config.yaml
n_experts: 64
hidden_act: "quick_gelu"
moe_layers: [1, 3, 5, 7, 9, 11]
n_empty_slots: 8
router_score: "softmax"
normalize_top_k: true
routed_scale: 1.0
balance_loss: 0.00456
balance_bias: false
router_noise: 0.1
init_std_router: 0.00939
tie_word_embeddings: false
dataset: "wikipedia_en"
Below are experts of layer 9 (counted from 0) of a mixture-of-experts language model. Rows are named router (the router's row for the expert) and show model dimensions 0-111. Each number is 200 + 30 x the weight over its row's rms, rounded and kept within 0 to 999.
After each expert's rows: a language model's description of what the expert responds to. This comes from a sample of Wikipedia text that the model never trained on.

# expert 37
router,187,199,228,174,269,209,247,199,240,250,208,175,154,195,203,227,217,230,203,253,178,199,199,194,191,207,166,175,184,154,201,204,193,176,251,188,151,205,212,175,163,190,217,224,144,155,166,146,221,188,175,217,192,151,237,212,173,133,155,242,164,197,220,191,151,154,221,198,102,159,200,200,212,128,202,186,200,158,180,184,252,207,168,221,233,187,174,143,236,205,245,188,212,218,183,229,160,197,214,225,235,190,231,165,197,244,177,207,294,217,166,180
What it handles: Sentence subjects. Subject pronouns and the last piece of subject names just before the verb in biographies, such as He, She, It, Kelly, Brav(o).

# expert 41
router,165,191,198,207,240,196,146,239,244,213,177,261,236,193,169,195,172,180,196,214,224,188,184,249,215,262,258,213,246,221,196,224,221,141,231,229,169,227,195,216,203,138,207,233,188,167,212,207,214,228,211,214,191,217,240,121,143,157,201,222,207,168,227,211,227,233,202,204,190,244,192,227,203,155,195,218,235,206,163,195,256,217,225,207,207,176,225,187,188,220,224,165,169,236,255,205,229,177,218,189,191,200,217,231,257,166,195,212,241,259,243,207
What it handles: Non-Latin scripts, Chinese names. Byte pieces of Thai, Chinese, Bengali and Cyrillic text, and syllables of romanized Chinese names like Hong, Ch, Peng.

# expert 6
router,226,204,154,192,181,173,195,221,213,219,231,233,272,196,187,239,174,195,191,137,206,224,231,202,239,285,201,277,158,216,201,228,201,229,191,210,207,180,186,209,157,186,220,182,193,224,186,191,192,211,196,198,221,219,243,230,179,185,198,196,217,214,228,204,221,191,189,231,259,194,229,211,245,183,281,237,216,184,179,211,214,246,220,153,165,219,211,217,201,207,163,181,205,179,192,244,207,180,226,234,165,199,181,254,193,183,203,168,201,252,214,216
What it handles: Name-preceding tokens. Tokens just before a person's name, such as country codes in sports tables (ITA, ROU), titles like President and Sir, and against.

# expert 34
router,180,183,223,232,232,135,220,166,192,182,186,183,216,241,254,144,231,231,201,253,180,188,200,254,212,185,187,163,204,219,190,165,166,195,240,201,208,204,182,194,219,210,233,212,239,206,191,236,217,186,180,203,213,228,207,174,224,217,212,231,185,204,250,164,223,197,215,194,263,175,195,186,144,242,192,212,215,223,176,213,166,226,201,114,246,250,161,176,185,228,185,174,184,186,137,170,172,201,168,224,183,133,165,176,238,227,210,193,195,223,254,170
What it handles: Commas and inner syllables. Thousands-separator commas in numbers and inner word pieces ending in i, such as tre-ati-es, 5,896, acqu-isi-tions.

# expert 52
router,183,179,239,240,203,162,197,157,204,136,163,195,194,169,263,216,188,150,219,162,213,167,159,217,204,149,219,150,256,204,212,144,209,188,188,260,215,165,227,164,176,216,223,235,189,252,211,234,215,216,233,194,144,165,251,213,197,223,192,194,229,238,174,250,156,175,222,173,205,178,218,160,200,201,148,172,155,165,233,170,197,163,188,213,210,143,231,215,216,196,251,225,176,213,175,192,164,203,196,184,214,265,167,182,182,168,186,198,239,183,177,217
What it handles: Mid-word letter clusters. Short consonant-vowel pieces inside rare words and names, as in Bi-th-ynia, Gu-th-rie, Communic-ations, de-af-ening.

# expert 10
router,245,245,175,180,210,229,228,209,246,215,191,174,168,226,192,163,210,181,254,207,248,197,190,176,237,153,158,135,159,180,184,180,207,227,232,216,221,154,200,220,146,188,176,234,210,213,201,155,263,241,242,185,218,188,215,223,210,202,184,226,191,225,196,196,191,161,155,219,145,229,216,192,232,176,192,209,191,246,208,184,206,166,238,185,191,234,162,230,235,199,196,146,219,239,212,258,170,194,214,207,159,182,174,171,178,157,135,213,163,243,176,154
What it handles: Names and table cells. Line breaks, table cells and first-name pieces in sports and election tables, as in Mart-ina, Roberto, 0 entries, Votes, Turnout.

# expert 24
router,207,221,214,230,160,178,116,214,125,212,197,246,219,161,232,197,173,185,245,128,221,151,224,240,224,238,194,199,218,177,178,207,216,196,198,208,234,186,223,201,196,227,208,166,187,163,226,228,159,199,213,166,207,163,175,174,140,234,232,213,150,228,160,214,222,198,241,189,239,249,201,194,150,241,144,174,172,215,194,192,163,211,160,221,180,235,229,194,165,157,209,186,201,155,128,196,196,170,219,144,193,194,210,257,187,201,203,204,215,180,229,224
What it handles: Content word onsets. Opening word-piece fragments of nouns in prose, especially medical and scientific terms, such as di(abetes), canc(ers), neur, enzym.

# expert 8
router,170,140,249,176,159,217,162,247,181,166,211,188,157,235,143,178,206,267,160,241,223,184,214,236,217,206,217,159,250,178,201,239,184,147,163,172,215,259,183,252,253,246,154,183,265,194,172,237,197,177,194,168,221,225,197,223,241,180,213,206,271,164,216,156,236,241,162,268,268,176,226,261,199,176,209,192,183,207,243,182,209,184,204,191,220,202,203,215,213,193,238,221,237,196,171,241,168,165,244,140,247,209,193,192,172,209,176,164,159,172,186,200
What it handles: Determiners before modifiers. Determiners and possessives starting a noun phrase, such as the, his, their, 's, plus then- or second- before a hyphen.

# expert 3
router,210,212,213,177,193,207,213,169,189,206,215,217,192,189,188,231,239,165,170,172,228,193,227,182,198,145,191,221,209,199,205,214,201,210,213,158,179,238,245,197,224,181,210,203,268,206,220,167,180,206,203,212,213,238,173,169,229,204,205,175,231,184,204,171,216,226,159,191,251,231,194,213,184,207,222,181,206,279,185,216,188,186,175,201,155,246,242,194,191,224,238,191,240,157,128,151,225,187,216,196,226,208,208,167,188,170,237,189,173,225,236,212
What it handles: Attributive modifiers before nouns. Adjectives, hyphens and word-start pieces that modify a following noun, often about buildings, e.g. high-rise, brick, upper, "a".

# expert 23
router,155,189,209,259,199,234,248,171,191,183,216,195,152,194,221,209,220,218,207,268,205,149,180,144,217,167,218,198,207,165,217,177,268,252,193,246,159,202,187,211,175,201,219,175,143,207,188,213,224,192,272,178,133,179,203,203,212,212,222,219,190,212,195,152,190,174,239,243,189,245,222,156,166,156,172,200,280,189,232,212,263,231,194,161,156,170,199,155,215,204,162,212,217,214,206,190,198,230,181,210,195,191,207,246,203,188,233,201,206,167,192,235
What it handles: Table structure tokens. Line breaks, spaces and numbers in wiki tables and their header words, such as Votes, Date, Candidate, Title, and MF.

# expert 16
router,208,173,255,160,164,225,145,225,196,235,163,187,171,194,217,220,182,202,146,226,201,227,169,171,164,244,232,157,173,228,205,197,196,231,203,217,182,174,192,214,199,221,244,187,225,159,179,180,231,217,220,208,204,149,176,171,209,189,213,198,220,219,162,204,187,216,195,145,238,193,259,261,220,172,227,177,222,157,168,159,214,183,241,150,223,194,188,160,207,182,220,166,167,173,187,227,203,164,209,188,204,177,240,245,197,189,208,166,198,183,196,194
What it handles: Capital initials, parentheses. Single capital letters starting abbreviations or names, and opening parentheses, as in U.S., R.I., Raleigh, "(aged".

# expert 53
router,226,193,187,205,230,255,176,249,228,225,195,171,272,207,205,194,197,201,187,193,260,238,214,252,205,177,189,184,250,219,219,214,173,241,169,228,201,210,236,199,214,210,211,256,209,227,179,232,185,178,200,192,263,190,200,225,206,154,237,196,179,164,214,136,136,223,171,209,224,169,160,240,207,234,175,210,181,197,175,220,208,125,268,189,236,189,200,245,260,193,209,183,209,210,212,177,208,185,179,195,201,201,207,146,186,209,260,218,190,245,208,180
What it handles: Abbreviations, signs, fragments. Abbreviation and suffix pieces like Jr, Inc, Ltd, etc, the em in memo, and plus or percent signs in vote tables.

# expert 46
router,230,170,268,175,196,185,219,185,230,208,210,184,152,203,218,186,240,221,210,215,210,241,210,207,236,208,182,180,244,194,253,230,247,132,162,183,255,182,235,155,140,274,196,220,180,231,217,195,169,142,149,184,197,145,185,185,164,182,194,232,177,171,181,162,187,134,226,184,183,250,205,202,246,132,208,163,171,198,261,178,235,229,187,223,193,197,202,208,202,263,249,227,208,177,220,191,213,162,254,219,243,195,207,198,223,219,215,160,182,209,167,228
What it handles: Compass words, paragraph breaks. Compass place-name words, day numbers in dates, ordinal th, and paragraph breaks after headings, as in West Indies, 19th century.

# expert 25
router,247,177,228,206,183,175,236,229,215,177,236,141,171,206,182,166,208,182,211,198,169,261,218,228,187,188,212,234,229,181,234,173,230,142,192,200,174,209,156,195,227,256,164,258,208,267,205,154,211,192,175,186,211,149,266,184,128,159,204,221,264,178,184,202,236,235,212,146,205,212,216,211,180,223,186,162,166,170,250,178,203,182,211,218,238,175,240,200,184,201,184,230,216,206,165,229,187,223,207,196,205,233,233,236,188,193,215,211,139,225,221,224
What it handles: Career and time prepositions. Prepositions, mostly in, to, on, from, until, during, in biographies giving places and dates, such as "elected to", "from 1979 to", "In 1933".

# expert 55
router,191,200,195,222,232,223,218,210,203,196,226,158,146,147,164,167,187,171,158,138,192,238,196,218,163,192,251,196,200,190,186,253,205,215,201,213,184,196,155,169,181,152,198,174,225,203,141,203,196,211,243,268,191,202,153,252,216,222,174,226,267,169,189,179,216,152,109,201,187,225,199,183,137,210,227,176,240,228,191,182,232,218,175,204,167,189,182,147,156,230,215,251,189,178,189,196,259,244,198,192,215,216,206,183,149,205,218,218,171,244,209,247
What it handles: Infobox separators. Colons, hyphens and separators after field labels in infoboxes and taxonomy boxes, such as "Class: Arachnida", "Website: www", "IN-BR".

# expert 26
router,168,192,153,190,218,169,152,230,211,229,192,221,221,230,214,187,232,191,204,231,173,188,184,168,221,229,191,231,173,152,196,184,191,188,232,188,194,239,218,177,198,203,196,235,171,101,243,184,213,292,206,143,251,196,185,176,220,174,230,173,161,191,175,168,179,196,143,145,224,183,190,194,185,214,242,229,205,185,187,206,258,162,174,129,181,236,231,224,233,226,183,200,211,179,220,233,186,182,201,219,187,176,190,239,225,143,211,190,220,178,162,182
What it handles: Transliterated name pieces. Word-internal pieces of Slavic, Turkic and Indian names and words, often with diacritics or Cyrillic, such as Kar, ı, š, Bh.

# expert 20
router,206,137,185,179,207,204,239,236,220,177,227,236,177,197,213,175,214,220,229,235,175,211,209,153,223,189,209,192,174,232,197,174,238,241,135,174,213,189,195,183,160,199,183,180,218,207,239,163,191,173,199,236,154,195,192,176,226,187,191,197,200,158,166,244,166,169,158,246,160,182,125,222,196,192,207,244,145,169,180,207,187,203,205,232,207,145,192,192,235,200,186,173,225,164,228,204,207,197,245,233,178,203,165,171,157,207,199,167,216,275,176,195
What it handles: Titles of works. Words inside titles of songs, albums, films and books, often capitalized pronouns or short words such as You, My, Love, The.

# expert 28
router,179,199,148,189,145,214,218,222,239,139,156,239,234,189,211,210,201,178,210,240,140,203,163,170,189,247,275,212,150,236,161,198,177,273,217,212,189,233,182,184,252,221,207,223,217,220,240,186,232,245,168,216,262,196,191,158,213,207,185,198,205,170,214,222,183,164,173,168,171,183,179,169,178,205,176,220,147,254,181,186,208,113,242,204,180,207,182,166,202,253,203,264,165,198,258,168,175,216,191,153,241,191,231,240,156,218,239,258,173,200,175,199
What it handles: Japanese names and punctuation. Syllable pieces inside Japanese names, Japanese script bytes, colons and opening quotes in times, episode titles and track lists.

# expert 30
router,178,175,247,189,268,233,220,251,188,193,208,175,170,211,159,223,199,216,192,171,241,185,246,246,221,211,194,214,222,212,244,246,160,275,153,223,175,249,183,171,202,267,211,217,201,265,219,190,183,200,193,197,181,200,217,191,216,165,151,179,223,181,184,191,237,171,167,258,202,178,231,240,243,228,237,269,209,150,138,216,166,208,213,199,227,226,131,175,167,227,230,181,181,182,198,192,210,241,142,232,208,133,172,230,237,159,161,175,201,218,207,176
What it handles: Closing parentheses and separators. Closing parentheses after counts or years in honours lists, e.g. Despatches (2), plus semicolons, commas and table pipes ending list items.

# expert 45
router,176,245,181,219,263,179,154,224,211,165,193,169,230,134,227,151,274,257,218,234,134,150,217,192,207,206,212,164,170,202,213,244,208,217,223,156,191,176,197,190,220,194,250,264,212,246,154,235,199,208,203,226,166,243,187,226,204,168,160,260,235,213,228,255,179,230,191,195,189,229,165,228,184,187,213,214,158,212,238,199,184,172,179,232,175,251,193,230,199,192,224,175,177,198,205,193,233,188,201,141,175,181,168,208,185,219,199,241,162,199,240,203
What it handles: Possessive apostrophes and name parts. Apostrophes after names in possessives and contractions (Grey's, Don't), plus Mc and place words like County, Street, Stadium.

# expert 60
router,212,148,204,216,215,212,207,241,227,199,186,234,170,141,215,210,211,275,185,245,192,230,140,160,211,217,211,173,200,162,125,205,145,216,208,196,186,229,178,235,208,203,211,230,246,183,111,211,226,215,184,188,222,235,181,232,218,200,141,207,209,202,170,200,204,173,188,214,168,206,181,198,165,190,203,164,137,216,225,176,135,127,175,167,226,174,179,205,182,163,188,181,211,189,240,189,241,253,156,196,243,156,161,218,180,204,232,178,198,272,192,171
What it handles: Capital letters and acronyms. Uppercase letter pieces inside acronyms and codes, e.g. AR, SA, KFCE, MTRA, plus sentence-initial The in technical texts.

# expert 40
router,251,237,188,174,207,199,206,230,264,228,139,142,153,179,216,209,183,236,229,197,187,252,168,175,250,186,200,234,187,205,245,182,155,187,225,171,229,156,208,159,142,197,181,212,197,235,194,153,208,215,191,188,211,154,194,205,192,149,186,177,169,162,208,215,181,182,169,241,105,224,201,202,204,233,209,182,204,218,175,182,215,214,191,187,210,175,183,114,176,223,238,187,231,187,202,205,204,221,213,229,145,180,173,146,197,182,204,190,223,229,159,204
What it handles: Personal first names. Given names and him/she, often after by or a verb, as in John, Robert, Jim Henson, tells Ralph.

# expert 27
router,181,191,172,174,190,189,160,170,205,197,194,148,207,188,203,212,187,169,217,213,178,216,251,219,167,207,152,182,219,226,184,178,244,187,223,188,221,172,224,194,204,212,215,177,246,141,251,197,215,324,184,168,223,212,184,187,236,179,200,195,138,225,206,215,192,204,238,169,253,190,156,176,181,204,236,181,184,211,265,153,262,243,205,130,219,180,218,191,183,171,158,180,239,196,207,214,234,167,179,199,157,166,201,215,188,211,212,172,245,191,231,177
What it handles: Foreign name pieces. Pieces of Spanish, Italian, Slavic, Arabic and other non-English names and places, e.g. Coah-u-ila, Teatro Nu-evo, Abd, Catal.

# expert 32
router,226,193,195,186,160,236,273,148,246,193,205,184,194,165,222,186,240,251,230,244,166,164,197,200,224,141,197,211,224,149,193,173,203,196,195,223,254,226,226,186,180,229,188,218,174,202,178,168,189,246,163,248,196,207,219,209,211,142,162,208,175,200,175,232,185,247,219,233,200,176,145,178,251,174,248,233,195,179,210,199,189,233,233,251,210,183,148,226,216,174,184,205,179,217,236,182,201,215,166,231,171,223,199,188,170,198,183,174,211,247,207,198
What it handles: Institution name words. Capitalized words inside names of organizations, awards and laws, such as University, Royal, World, Council, Institute, Best Actor.